From a checkpoint of a small mixture-of-experts model trained on Wikipedia.
Size: vocabulary 16384, 24.7M parameters.
Experts: 256 experts in each of 9 layers, 32 squared ReLU neurons an expert, a shared expert of 256 neurons.
Training: a variant of Muon for the experts, 458M tokens, 4784 steps.
Below are experts of layer 2 (counted from 0) of a mixture-of-experts language model. Rows are named router (the router's row for the expert), down (a neuron's output weights, with its number) and show model dimensions 64-127. Each number is 500 + 40 x the weight over its row's rms, rounded and kept within 0 to 999. Numbers have three digits each.
Before each expert's rows: "comes before" lists some tokens at least twice as common just after its tokens as in all text. This comes from a sample of Wikipedia text that the model never trained on. Tokens count by the router's weight.

# expert 209
comes before: " |", "4", "1", "2", "3", "5"
router:515555523429486455514516434571517510525442507438546505495525499463520624490499513479465502479576498570538553502514541544545516514472454494440538469465548462474474602541493491486525436484519538
down0:480469467440533532530571498485487527486482457499482535515487534428517448444528492508504497556431642540537447518535404441442564464458484465462464482478477578515539531496520544507412518514520532
down1:489461562462554462510484538499546531525538500512480507517453528545553510569419495490509481584445563487496505487511432490571496516512501495547428538515450569491432436487500492445561529470536528
down2:532513541510537539558456535464529459473505493488518508475449501547415509547465497582454524563460440572571423530499512510461588539590582429527528580520483498506536491443477515460492511542527492
down3:552474479528525426530477470588461482487477472408444521535497478487450467508511471540549474522492526556572533465510538441559474468519548482522493521484460509448458474426468507491543465532526415
down4:489528487471426546467547458484492468463535521533580529481435479542459486463462525546548544508527529512508569545551431509480514492466469445491516462549468445508473421497492463524487579497428550
down5:524491479469569518480520569509524601517481520501517452528535473515476455547466493444454487453441505534503487569511526482581548487531527505473412493389569555536458442458448543519487521496528490
down6:468474495449483542495549462503556467496448507441492516532420539489457512489531466505544571520435456510479534510500519473479514477506483546444483501525527552461520537515448488503468460486440512
down7:483518435508483476414548478478553535495495525496513458539505539514479543499459479464498517498432524494394476523399458482432495487454477526551559490494510510503440461572539470523557483509454533
down8:474518498493497569434501544552493425532530454512568440489501548433514515502500503604526460486461477520514552472497400490545525508495501515483522532467440495487559460448506514438471558618463447
down9:491480509540431443527470491440499478530476539448506574520461485573473431561478440506476537527461536493509498515434480453474452521495486462504503502519412478501517510402471568551488476452474499
down10:540489488409455539461552507484498452536444422506459502509479465452454511489560405529490390514523574582533503541529514481507519448452479562462505488499480486458489533422497473462461521533574534
down11:479517500491476495507462507527474578517537477538516524484543534524449494486466526461469537534518537540575488521460476446451562461454483502533488452550499472479500543439460585485510481504437605
down12:539442499461491515543546485489469466429532497480446549474445505521474494499504462565434473421495495492467491449501485568443450502497543508455486551556516464490572436505490526499575517434475468
down13:543480479464452506551498476534557408525552555435484386404517549501509468505486518576481491503538443552512497468475515589525510543492489505551521462478522479486452525498450491458535480551499547
down14:520498539493513515499529423497471453497541498513478481438541432409485419511486576449489573547482501557531465526516508492502496561506526484549442585517555489430542495471469521559487511556570478
down15:491481579478511555477568511446459482548581506494519530507554486422514539543411447530524492473436460527509543583522480483460511511552513492447506501481454595519503458524425547475471464442487522
down16:537516541486440548551552484511435503460479479434506461459564544518528530530478546498505473438533473471461424488530493568502493499491487463429582480538506448453534506478519444564458509480453480
down17:552441485489597485511428476496447454528478494517548495515553453487508505505489542536473540516543495536515470492578535532539544531488579577498517491481463476473433440515521558475550456469466436
down18:460504426488487509484442575587533482500531499443474478557520463527492489480482526440549486471517510473508496546448513499506532514481530494473520472504569485509498526507494516543438586539487486
down19:485463549525457550461469463542561559551549542480456473554465532435465525559484462529534485466553534452536526489481450544473544451540493452457452522452485528474543470437449481531555538549520531
down20:546435495503504493549503574524496494497546453565481537492459480540479517499549463502397484468484505414481564502470415449541526537531485481441469531433437481455511501514407528432520416552467501
down21:566480510487566510534468454477517499458450474494483526493440535500483501513425532580434569475513480491477493542535508504482524496546468526538485447483477553519445489476612507586555447511506541
down22:498519495461466562489452574516466500498528461488563433612486514517421480498460474490542465539497494509491496596494516579484483533531520535508501485503464515469514490461422530517409472495490595
down23:477516528573522504569435573581481513462447545527503501488445442506464443545461513451563542459517460586442543485534496453436453550518539405494546505536522559444440461463496532458533493514496474

# expert 247
comes before: " |", " /", "50", ");", ".5", " –"
router:573532505437489479552531565482459518471498494449535480524471522471476464460485499447483529476483558496478536449511492459508575535453531574510438531532518514429501454568507499549482439487485456
down0:515502470529505601484558536494480456474516514540492527476460497575539515501515434458498526486518576455554474529530573494457465456444540469488538492581504526481486475449429441525500525487438469
down1:573512418486477510579466520488436499503484488509520501488545416449474471480516458491414525520453548482486582483526527491538557497489473506459485501563544462537457520501417523496454415500474592
down2:489499480459495469420520447468478482558547470452532520520469492496524557549551415469481532533558522513476518452503501518483494545448547479533452591496442463489565502522523526458545462427524535
down3:449467520523529459482440561520527538475532474476522549455453473466537468511561461532544443457550446549449451518539462472535529536554534458553475455481489517545544555551553466456474465472463546
down4:455541513499540451465521543491571550417485535498587513572515549467461514506460461434497500498496443534449488500435532521517468451497500526573508466496508530454467416569483539507481509426540462
down5:587534514463499507464445473524472456503524464487527480427425492517451494463510565568431487475519534502425560487441456511494534489528451556478506537519505571527495468496494497438492525455498571
down6:474423414512518471555544547554454533476440466552500529494572483561497540454548521492452524474567462479487478473504529525449454528496542540537460506460512566472437522442523546452575520454470478
down7:566441590457515590487488504449513522428508532502546464437525561442467507531531497483489565460499536483424448507473495511486504459500528460474470410497564529506520512496454547535461545556423502
down8:533521473499568516484536531537534375484534396469540516489476492564479490499489479546508438464486510490423529429541536445496439500479491433451542516462481463483494460515470498444487531503488406
down9:505518495495433518440523499489455489551544454461482566508476496553517478483480470501473552454439505532509455483522544545513532520502515494554510458429606526544533415461528511484506495561488456
down10:457468510483493464476488472530491507431458471456461518542471558478528540462500521469496497407517489580459531539459457538419432484546510475458468443448505491471490531474477561453593422509481522
down11:499559583531479473533547464508575478523445461455544536458462462486509533533518539555571454418493542480468529489460517512538448526452527437539549477551457547507478509483469489504508539551515560
down12:486557501453539477558481540494492531481444509466473437515455551549471545600472469532541494510467546496511514546520498512502494452592470479460542446452467572537534498449455515497553507542478470
down13:525446565509540430561507487438562564472587532461479471465536521509468431545525510510506499571531475561555458523510488470413483503490491503445503480489539416558506432436490510512477469469496500
down14:479484520451520458438559472466537509479451442498504431475455557458549496469569463452448503524527532431560438504528493527501550431499501468411466477564492482527491543528446527457495527534465536
down15:548495555507486507481501500543465503462454455451557489479483482610564511447505633571491458494541512553522449483460467531514508497502511512546490598474615507511468508524467443467518495510520510
down16:479448531534574538519518503512541542470562419530548507465492469502505456464500454501591536514495496466503530505496472456522513568547528549465449529509533496517525494486469497508509447583507490
down17:509475546550459542553490486484461488530442461568528549491476469433508429466456498520513542476505553544562467507522429470501427475487494467456548437464423498575414534448478500482458532417503525
down18:438453462464485467529409538420490484540545486485451474527546518442493489509482473403545524528536521510579533571537487501450493499506475514556530536526536536464499521468505480490477534524381476
down19:525529507492522475522474520525550510516454568509425516552476416492524442517468530534499518538451465513461435445483559484458512532556480536573512489460477491533510470512499524458543524555568532
down20:472464467533561555546471531534443534546458481459453471534522525522531460479456468548542539462460556471534444472514539487472463555457425523448535545557470544470531534454524556524444534548412529
down21:553451537535502517457562457516441554531467456497440545524577501507441555462465513419471544456489524540512461524478560548435510478469477429487481522513509519504533448526515474548437540560468457
down22:545465530448452482468533427523556539463489533445516441533449558478455453547490531531451526478460456535483557441450460492533526537517429541533530474513481484438532539549535451468508530509470489
down23:518495494483472491540487508519417510489437538421519531477492500474536516453497524489515493522440524523522580484508496518514479543433533545421548549487460482552503468471415512479495463505561477

# expert 93
comes before: " the", " a", " his", " this", " its", " their"
router:480493521545617545403477558488465473490489481459535571472505465522507537467502586426505466584470447445536476434529507541534565505498523562508499479460427469514504590512498531530475468537537523
down0:467483483503513529489536516514486484486498431508567458409489520523494493486481532508458510424482487501436514581391505455420473500456422460444538511551513534499508470524427512598574510550504535
down1:470477568426501528501424565453507484556422479466452487470474514483529528542505579539469468497516466515478431519514477491480484492542489438485523587495455490513464484544504496469487529529482487
down2:526567507457525580484546535550533512519449509515522503476414456497498413489513504532455493484439565465478482495463475439497538556545493498513547504469539544580555484460496517486424474543516538
down3:527479541530437528505497455487540541420566546473489526517457449510435440531534518530552519517546589599497514517461560449541485419452518433527461490479513514519524536510582518489496569524527486
down4:518532434566512465546542473474453531468514484478522507490541430512512486432458465520557440476508457533450472490442507480532444480451497538515484533502534541542523551575506497496542459495503482
down5:533541437515411441519501472511466524533383534465473490488548527460481499564456553541504501529454438487540454516523577452531475497505475496459560475492454573541460516578557542481483491523471528
down6:480534447497449575464488519440527478496407470545431508463476518503539503540486497485513524516505502500541439500412453459596540448492515488537550528496536516532469508487505441434498515536506496
down7:548529477431556454521517545451501570530512535496498577549448515524477530476562496567511438476487497509537521460466457479561586505476502474576483612475526564447514446516465520492526589510543516
down8:606513501491496568473490555549476497577461519454529444483517442518525534425525448496498468462484448519477497476491458519526542495512507499534474529498448527476537521459409499499513505475490407
down9:540456468485448487543496509450520486490497474493543484566436502567532429528500501440475502487550485600505531508452567542447508489416398541474498505475555481528457502522621459474494464430484450
down10:381462470516541531504488549507495415533449490452500571552514484516470454504476511444507515491552455463444509475538546581522471480528481466495539484469482513490455553412446496541443583565501526
down11:522529551514488459482503478530480465464525426520412492504484514475475571449512520506528431610531467516472491447553464521511518566482540535475575409533519402587584569558452453510511616479526550
down12:547516441556487493474514470581554511505527499498524445494454512458523455577507495479464556553520469591513520507520447442516416523607552487499524534545544520482500491490578538472503506479492471
down13:563484514549508462441506527480433509469474572456504494555481483500479473482464523591499487436427559534452395498435467575488551528526516428517549477439499469480531496509476449472498490579501496
down14:526535537488488488497488517461500551535494504515436467523436524442505426585493497530585541460476486610516460505492456479458507558456493535487560561550489541469459469441456491458579497480553506
down15:508468436434523530550568580518489558567519501426511534503578467500516484503525473564467472474539595438487430466486548474468497461459453511483458445460489503571550533513453534450433520507481466
down16:495453541412523527544555523554540467480491492507450526543492512556515508560556494529561527537520572468449522531548465485553458515423487462500525504460450508492503505426469500448467531478514450
down17:542474543534558545444531533484492501555541557439511459567545545514561565491513502486525465485551515553469465523474524489606455536525500515529464500545527479557494522521583501555446503451572596
down18:468450473594485502471523508484563483556479444462465479515483499503480463506575457530575565470486471471489525528528486516463539520583501478474489518480499442525488463443465492457554523421558482
down19:551472452569483520488486501584508484514511491489503516541506517502512539500440464518543500488530404512484496490470364456472501561498555583567460506486508498496424435501490476487451457485507505
down20:560522507410453530602462428513556492456543476428479451453442559583443502527494489492482450529474541530476481558490408533566471515525546513512452508503469533484527449468474475486510581536551522
down21:464472456572512551440514491559480460518503460526532529472486446455533498501516502439412509505483523523435569513493542510518453513487371434546506540493468529504483495507411477496550497445481506
down22:478485491440566455504539439419468458510529519473489412497550451458519494485442492529550504480453505472520568525469489530420440525474442473495444585518463545519501497512526521521572497534514494
down23:471474548528573587528439499467531460505470501524491481472511500480499584508536544511453465491467544526531517588495446488490487551505535473471464500491491511582570485467439548578513488553397520

# expert 230
comes before: " the", " a", " his", " its", " this", " their"
router:501501498522529552358512568487511448511455476467528638492483429459487485460522553473457525571471485454602522538521552477512538554495493492549516445526489480514472588476478523504448480518459577
down0:464502529484486501492505548477490485519493489413488478457501547471569533549525507477564494544528516561538583461472488534488492533551573571637485532534425555547534473527484512488469518474473504
down1:500444493527462537444525460456536626502555439552529522491540511522472519507522478503501465553486534443498460492508431402477532433431544522522506436482539488434508537414506460508463548542412506
down2:474457401441523493452520540440474507451563494520410615542445482505549476493481492527569481487477524508456547526494475474492486467563588455495503499444520568517510511518512498528509588489579518
down3:484495504492512505482516499521491552487533448527515499492454481489451471506582480549477484525485486550482475526420469479487530457536460513492530458477466506426549535415518473504478556492524544
down4:486491562453555476514429543462517551514537455537467577535498506542570505504491464516422572542512460505491536511481471478462419486518508515551512529535438476554433547536537520519485595515418477
down5:501549514530517579470456517484546467493465492596423467570505520402406498561518498471500494514528515504572519504516518482491413545511524529506515525518501445527529502522533550507458441534489525
down6:512443471537534478529442503447456528542556539602495568488453542511525549542480448484416476513545479429463434493552446520464500523508551592493520457517494516515518451473465553475509503560459538
down7:478522554517502477479469510533492514526425488522498516546566530478501510505497565448400505491460478498550482512489459476500496523596546516457554508566499454444539513511526523475548478519530536
down8:487461456540455522511465501474480426521502473476532533545574506508406464551476525556440486482458439506494487477442484581461531525540467488521514560488495538525466496382500483502399565440513393
down9:521444537526505538483481509481482547513599468525474527442479500537560541535440482503486415508486504539512543552580390504529484524515477535516513510517511516488572447537487492467493554508440547
down10:418436545492441503462472524538518493593539509472436448452482491508474487524540521494552484503483540542520530478455551483482520517489486492513507494531523485531525490378569432434499474542492455
down11:464519544511559502415464492485523473529527501533499523534547484463441491468530489491457554512500528471493516461551412462445497505505438475432550560520535437439532499517500526566571462487451522
down12:510483554561522489488509478557544467469487488556524502490535527538563543492526539459522573462427545500528429487471448480502546532536484537504522514447469492481481533460540526502519472537459530
down13:504484488519553559494521485556483444502515497519551477451507454473527433477467535428491466467532479550447564581503432522440502552437505369524511573514503574562568476549503509465474501455536556
down14:438519477553478503530512525428555490490479468485555451527484525506550528441512433473489493546395484518461566483497482610559573518485558520470511511514475449495528492416516573411468487543487523
down15:457525437550445536499475552449553544481577450512459471470481471471535567435541487491500526420464454557485552541515466467481446549456528470536475560464544443505515459487490491498465562480552460
down16:568512457467517490452553450461543586517476527442488540536459550512424497489475506497534495494530502515494478566507461488512545494507455430465507515525454527454506412459532505457519571481451442
down17:563533445438535526492440495543478548480499506551485522492439512546553450519490473464539519465467512576475465539474469527498490552535433506469556508504483410496463533523467541553438494460489482
down18:513528498503570451462519514490390494535501534481512545456419465485488433498451525526520512543468480501473450470496458463526519465556518481486475500502528566546484520532470541550482471531504453
down19:545491510489499438479471465537490521485442483472455500502527446485525481550477550506445483560513474511506463476458477513450556478511521492443492434452491443450496556484507495498511574492471497
down20:492547540503500545492480510500484495558481473491519420451428501532525516553478463485522511593495468486532493427458529508530528478542417533493555575547450549534526520431526485502540507532542528
down21:560515445559457557534499509500536577475511568518393522528424538506430527523507580454533493449464504539478499470462513537504432539469547486491547477460583524578486503441505507521513491474508476
down22:486475485490479471547567479519514514501479457484500583500533567494461458563470538483557506501451513420481475505537480507504521494530546498460438534574492561545514474488528576561510460556505548
down23:538535490512480516469497530539560459489482451479471424482393596490521445428536429505514468568465411478499433460432478465489582512487555468503481541454463445492469419461474476424483463520549515

# expert 91
comes before: " of", ",", ".", " as", " than", "ing"
router:474529513495502462500477551596490465517497521502519515515502437409517480449553516497436546520612479433470534513438515544538483525434469553523481542475542452480462547472483506427462467473487534
down0:492543531485427513469520460543466546534450485452575539496514536449490536485446455503503592514491506446491510579537518476479513554584517528547536535431583472540468418473503447468483475481528509
down1:533396480509498541503506544494439531488448515522504542544499439529544442501576439493565489484496523514496471513517516492467468515553487583486487568520509499470520494461530427539525509464467480
down2:458596531537454537472541598430585491479449511487561486479488506495544458546494485548532557483451501511502488523441492486433480553480515515466440543546554561470517466477469451539522477464568484
down3:463481568530503598471554420466497502520546447508530510553421524530524507471458551510530486529553449547503520489545545399560483497452467459448563517537426505483543480500484483533517445486444482
down4:535497552466417467461551491481496568474467456477493507576537499383512487496476530505448529494478427478507511474490474537462532480479513486482525485460478473508480437566438528520395463423449504
down5:502472516516570512445478420446549439541572530489437501419424449557514494591451526455561473586499477545413531500508476529482481558473479471472495487465487558512493408459524541510516432444471542
down6:498512534475523508522523508451453537480456519552390521537455528459505496537529562505523484520440470572518521472513503500448533491458500517454498468550512540471552520465531466525506579496532465
down7:528530505554544540453494489475546445547491548533474446498467487565537495450535547480526473539443488535503482527411470560457543425557467468572477561467440513520541546558499545420455477509483527
down8:510468437527493457477503514491561490529480459424456491457569496558483495503482547494456491532454453527435460493558506519461501561556444533523561518519475514507518524519476479543550591464461506
down9:424489504503477484494466527466439563524453565578471499490583569561526471455542568522437528506522498510482488521504457561551552474444430501500463394545466560520480574559440496510428462507480492
down10:495529446444450598568503471561479498483422513578528467494420499493479544485527492517495579549550466413477487488480434527496522427532513509487512556467468455550450549494469552446512503472527539
down11:527433430522510471528508473514476551430498518466517524461512541551462545492525379509479512485498476428511582490510466478481502491504463498418510533485530513563559509466544497494497500518564523
down12:518523439528552440470468510481537485527518450498555521559500522551476549498502466515513478488537476555495507519515455546516513404436490512568541548506528479564583539492434538492541541561485488
down13:462469491570556528478486473457456511464464486540482492478587468563542468471532512452464499457547454487538470531510452518448472501461421484489449477536543529512501488417519516445489473574488557
down14:434511534553537462533501482575521523446531498554510520589521501439495483460472466574518531499445505508454535559484484457508552469528454546528483480459485494510515489544473536526511495576450470
down15:459442471515550510427412471542502543523523536517524507564471492514488502461574549478519479439487572500535470562539489436547474526541495516573551472538543458548518539554459515564515497482461555
down16:503496492498553590506564447481530538462474441539546523595438533481551550524430521535576523477569518508470503518504521445434581447483522559573524476549414539503530517510505457544449497512443500
down17:550451528434497503536575415524442544431444541444533562496503474466519592459528478503584500505536471487529471471464452465475506528538465528578534514447465437512525469508471525497568541594518523
down18:494482425551470427465504539541437531515484447484512502530467445519491473567486584510458454465571523557532561527544547528494469511485521510554516514479446465562470433498507459470457529590605510
down19:511495532477490480534482540524493526495543488490502568478555481507483602477506595482475374514516493511523431524487502482543446491520465465494442510548521528488518537419495472431521508558514539
down20:549572468494484545459500538502572539538435455509557434472515525515454501509592546511478539494548490438508513584509485567438486498471418516518482515550495534545500452471512520490463495512478445
down21:476453496492547550525469595462508559488497513504489545521475485515466537496410517439425431488537517450495531504441569525476515528507514464537554467525456571546530533429479526500500527511452504
down22:539561486541489461470461480528516446519451491495480446532515444473516547458521483490527559456476432460530407447454513466519472451470480485482558553450528480533532569520513483450502419529524489
down23:547541505485473572461546472530509501483479537522540460501443456549454549539462471545536555468517536443525454567498454530471493514507476499527479497453451518509530472484407406445510565538497485

# expert 20
comes before: " the", "\n", " a", " was", " be", " also"
router:509487550455509458375467518482495522490435511498483510504464449530580505451528500483569443515541483505421554459501490499464488514544522526560419494455504508573524501527524448494460468425446487
down0:511536526578502537479480479518426493535444402485462506466429540481563494520523562555462442490456540461555529463456466448475528540542534474481538539520505598493555467523427510517567533571536537
down1:521464481555459480530509546457513527502510515503511497528431458540514459513458476477522504539453567549555525588579557518546524497531559499587442537546525470590497538494517459541461506517537507
down2:479548468505467538516521478538467504451465473465469506480487594563482487485489574510402520491560472492494496449494444486539547437486485514517475528511454543438511444518530487464475448476481464
down3:548540442522502464491563490486530469464513522442529468424505483414505444485477464549496448473513501478466514506496478497488510490532479465457531486507494563532405493479437500468513519515543484
down4:532501555460463559527489523512467544508502429460486488455476537455541422488478477584535542537489457547447405532514575484526495435488512421496553505474489479436523499557474534452490541486541500
down5:542541474476447453541529495522564578462560496556542497457473455525499440505462424504551518425502507516469538551492532495487507554494550506537574487535417517546455482507536440495520458519537506
down6:544514485462496585509511572508533559545496540579465431516503569482524452557486492485512558486490569477453518466495492517497562473551596470607476465508526503558526496538492530452458504570571511
down7:534481503454500482529541492500559519580457602522504492482448446528520416461516481525535490519435498507509518538527490500528464505542452462486411454492483431429539492514583565449568431478469458
down8:469536463507575543499512472541447522521481495543524485482545517476472574522471501467503476457454482574502518572482540497451544429492544513478503480486494500403424495491517546526504522522596546
down9:513504542470541512472444483590525525540463488539473442555492544494528457475467504413467510504439443504449439593523544497525532505448545384537494512496488533504513469462440551422475450495528536
down10:409478488513553473444477469560462461561508421508497437467506493403448460495538413401440515471520467488538460497515519467532488510476509502411464602501526478456512456512491446511573488495530463
down11:529393517551530482478423452469491526506529546509464508568539478526463568498463479480512536568501476460469526530461498529492525509511534533531516472560517478487616499473524512444503536390403413
down12:490537471536545498496462501527492493509490527458417507491519516471521502547465499547443467478443540516490514547459452516519499458594476527466527448445499465487490460475601576419504477452513472
down13:616514527490516488560569491555575604569510520548509481517451523463475479501464466472528478418494475467564552560468448492500461548537508539505530474517438441481524508541486477571513493526525454
down14:538486466445418507466443487535565447453482452528539480456501486575487497542436538552525579437510555541484471567498488460487524503469519570454509519512513416478427481477510581547530517512541529
down15:524536447536479591498557488449489498534496508511502465489477507497427454550520530570465426536530500499485505540450496603468462453551433542507539466497488552579493511393560464497434520499509509
down16:487524533545527544508499489499507525513563476470549469480522569475517417478515538494527466562457547504531485503455438530495456544523491487512478505516453601456466488479368502458476521538448501
down17:456490483540472479489518557531550448453520479432406498476561522454484517498480438473501518582488545498459473484517527429491481536416455550395476485456514506438445528497470492495518561460466496
down18:541563578501523470534499503519538565565435536537491531495536510494549501547497476467430495487525371467429492497415502558410479458494398518519515424536484520463456445490494510513557515492545481
down19:406543521523529489524498493553446502544525448542477423544504525500473523558474569550427508498590513516463405544441483595553485532516508423455498523542522514491487434431502532563550457511502519
down20:610567533483489501586571479473563544445503506559536438544493514551450451470531476552471488491497502538478517530500510524465517520539443493572501513490487555599465529514457463461476515567485480
down21:429581463510505470508474512442467455487489472517524516448515520511428543424547553520449615534515473519519454526536512555567567484437470446456486488466503519490562513513491506542432478511508518
down22:527536486458560519496527503476479485509526514544481501474370561543569453521514470530433446469483563506511571527535522447552513453457439537542487490468532517521556515467472543490491486489491502
down23:491531456542539535546569492479537525512470520514465500435489495407524476488467545468484431437501561428491499524523464509532503436524400534487509550447503500579517542508503515517491502479466505

# expert 11
comes before: " the", " a", " his", " their", " be", " an"
router:541496532486548479380445554501526490478513519505532541488559495528564553507550489494511490536482443469509523489490495487467476510498514542575510507546531483570460550465504502518443465491448567
down0:498589492544466503462512472499491451514528582545462504544512462464527437485475485576463448529560502525526494568585516523464550467460520495525501447469476571489514546537465559565517493539466471
down1:550403576535505539525441461454513458514438525545452438533555506476511437542470499497570559503545543580529475481549462482533489558519543481480545520555564493527509477515426540452488502559555461
down2:511535453561544512460505468451469465610517487472496527544511496458430446562521382572480512448482565504486555532523474508515458478467501572534450489491513446478557492469476499474567491480469453
down3:578472532482534521477485529506534507463501484588504505488476557475526547538468509488434443501410468546514524517463511375480493489545528543504468493516560522519535474465419539499470589488530465
down4:449550497628489470518508457526473561504419523516525477536515514452568493536445504551580517420560543537478472568503522488502553470481543504477468441482525570544514494366521562519513483538500453
down5:502423514488512478485523559462550482528442496497512494521456472432438480557577536514465506474474506492497497475486468491461483497399485507498544506513456598489502516467491603516502541544515508
down6:501502456484519480470520527471575468502526498508541469546467552475522399545513523544438522421448437520467501513534512439505456443468515449518526450476500576436513569456554521488489523561491552
down7:439466453457520558518513487499528530459541605514519489477465430559470510479515495467577494526450497508531527516529504584556474534502449559486529455465454493549572398555483455447521493474468484
down8:447537548555498495469549507558495468482523487574489542481407590515536463452478431507490450478540477515517585547474497512534493536457496517603526528445359507512516506519477524488533491557545512
down9:620451553543454459618468525447509520485447481500434492529500464463501457520464539496480447451456487475548523514471460574464490498482543563565471464539475497560482534423496564451438544526482503
down10:524479471555522470482410532510499512471509503480436497549465492543500462506493496461497405453464560603499526512509506509487436568473480516497510422463441439519495576480453513513566516478491553
down11:523478442548503522498465522451543431504547504493484490417489471552462529439487447473508560560555473475439614498419430533506493501486500425475597544499499525531553422506459483504520539508534516
down12:528431541461452510504463491510541459559439504476534489463478531496479472531462486462487547538492484433502492537488447469520551561514480545457571538487452569561485465448507521470426482576585473
down13:422543563453516585472509499466482498494534482508509610505480412485448501505450430471532431496488508451527569506478576484436517439558549439507452515522444489482512492503524461421450500525492492
down14:546469532485498547539429477514475496517459494571534475476546493433494405541552462536531458481418520449556558465456469523490476533512562480492579477533483558425492509484538560525502496505467573
down15:463550455418464519507492527484602484589430513555496436544472465527497541449516471428520507503556476543437502536449471461521473475513570480487496528538436484509544492461449556501529457593503492
down16:511557532592471420495521530481561522514452492570468471538490448486448515535482511475484477450466501534490506468495468490434509446545523508496483507523474517502525503485482537504447535557517529
down17:519469559456512517544515557547502523503529566519521476512457489513539472444507522569452478513463502602484583532496482436510545533454531482537517503509571476585590532458498564466417489476491534
down18:460452471460469485456514527481488483567473587486495492493490437515532415457512546475488414505529448547479501530534463443583522476465535453535510482460546526548525542516491510439474485533441492
down19:561506521509517455532533455483392552513432458490511507496525454483489521556388545451500488492478485520496541485505517452470480488431469454465488564552445473453463518510526502457489418497542495
down20:499552482460463551516580527534517511542481429523512588466426462519509437498485500532497517530462508578458496519590466509600502543503521443460501578485519566515524499469490578452561433479514484
down21:480527467515534526501476443490484532594562477460443522553411488528593542470543509590487503432537597523514481533470495427561480553587512501576490453569498474524502482519495428493496547495476527
down22:525516526480476480508541614433538532461450485476528496454472478526491505464571531507462436470489545496510512552461442512526480522507600541579529536461537510509456600528434530457486511463507468
down23:444489508488472577491430472523507478488588448567551471499509562544505499513520418517503546536495407507556527481512550524480486538493482480495540478521563488498485463462498471577518470502504493

# expert 245
comes before: " the", "-", " a", " his", " an", " its"
router:463471526502621514476467485470462503456530530483502542458511387486522520461529496500577455501520484491485530433561503489491464452540547516527468462473482512503600448473547513521504465517527513
down0:439447435563498548488472514483464480462533455443503492541492489514525523517564473507393575478529546479464456490484452537504487549456496532481474620494484540524459510518462489500575451401494506
down1:542501506445482447558567517515458620504505501493483508534529504538470582507444527490483509523523454494493542484508535495508519535496486520470456514548490473502509464461515517530493436546516527
down2:429481481451516467472493529476420484440535497521473492436477512496483551479500540508476511501518533454460562543509476495457491566500440462420457486522494481549487437496495496407521497446531567
down3:427468516449506580487510543520538460512493536516502462521447549520469455489495505513508488539465472534509498451535546527475464567549543505501543496520516565490487493457535504383470533537464536
down4:506463556458520502501514476494509546511559515476507494509541585435432511439501442528498485541439418472505498499505480441512514536511460498505506541509490497475559490542425554449520443491443483
down5:506507495513538579515485544546509469518561531534528522552534508550511482465528453466615560498478479472519563520509553475508491471546476438526551458516456446512511541524486510565439503523473514
down6:518540464542445429534480479484496502490425546531559488489508459496445510482496483465570508412562545446518448513562450530476469481464530521556515515488527525564556530490514505565525484508546513
down7:486459565519483491508445475471449536534495434482504493575618516504472491524455532522518496473521459512462558472522465477410536559466499538524475529524564608500476488440475538503468485553513529
down8:572437526488519516486484464506465472505466606497510557580469587444503471484491480473476500457445529458552529492446532531475525523547490446523542527529440548540464475556534559431440485523500481
down9:568520490478539482498492561464524466508427520544440411466487502520493494514514407546531567467564522546487469484520489465462466459513475492489516545512521528484517434427483523494470558575472478
down10:524464475560533414493487503471499552493575543515434552585524508528555509558562466525520471476525542559494404555523513429506504464448538482541530449548508594489461510515468504488461514507425582
down11:471528443585497558532458588552502545525481490467535417451472514543478504492434499461433492473470528555536478499465475502443528488573462436491442537420442544499407477428525503445487520444454539
down12:534485529438450544539496556488521449554527474471474548536496498524461553485456531530499610436445474549481520441549526536515451521479562535526494465442507549429398487468456472532539462430489487
down13:518465510432502453459487488471541514530555408438502546435517498503544531511474446606517550444542483467510539537494459505561466458532488471461503450452509470493474448457470491439475477559555427
down14:467414486510489541519523603548522473488550377470523552539543500505494564510497442459446445563433481466510518515465472429498517480474413502461461486498514428481517560495496537520519460453470462
down15:447588458533541494452511451507527465515464536502507523449451526471537405556523537515501511517491473528533434511540473458524476533453559451452528453535548470528516543460434479520522526555554577
down16:472551550435556561488509537489528602533497472440552406487523471581507550476436468501555529485494465513469479546429504470545451530531483509473601505499454470528501429547527440521564486488500455
down17:522542514523545517496563584537555524549480454547491535514431454435498409499521461508478517515437501572478503603480471451522482510477523462504530520524497455439432438430537495457553508534450468
down18:504525512504475427514479521525509503487506467561512488555452525468525493556519479553528496502549508590598586489505523482399417504494458492452508540527513520463492516507412580481558546472502531
down19:437496570465465592480462553508482485481473471507561504532484522513461441593471510509512536517555520613492429510418443495534487508502511485510571471486521588506496415472476572491540495500487571
down20:526475495543546511474500483461492512512476466468499484505590460474514494452506513526556520444487459516456448458499439450524519496492457482504422471452484515477533579560500519509517498572465379
down21:530423488485537472414583497536469507514448488534527514537506474484518530482502471494492408438462552487450498483557464526555506512534476489465565435538466487575495534460435537559501527480465504
down22:452427445499449502484532527493465459513500488449538568436505517559504464505456423475409514493476504482494472527456504500443482558441466481498493565454486504533490560563499460521387541442445462
down23:433530441450476578493414468472577501449514494535489476557523506494488443521478496490533518495445532561450515490457481470420551479466547478487531553512467538451499420521508518563511485535547552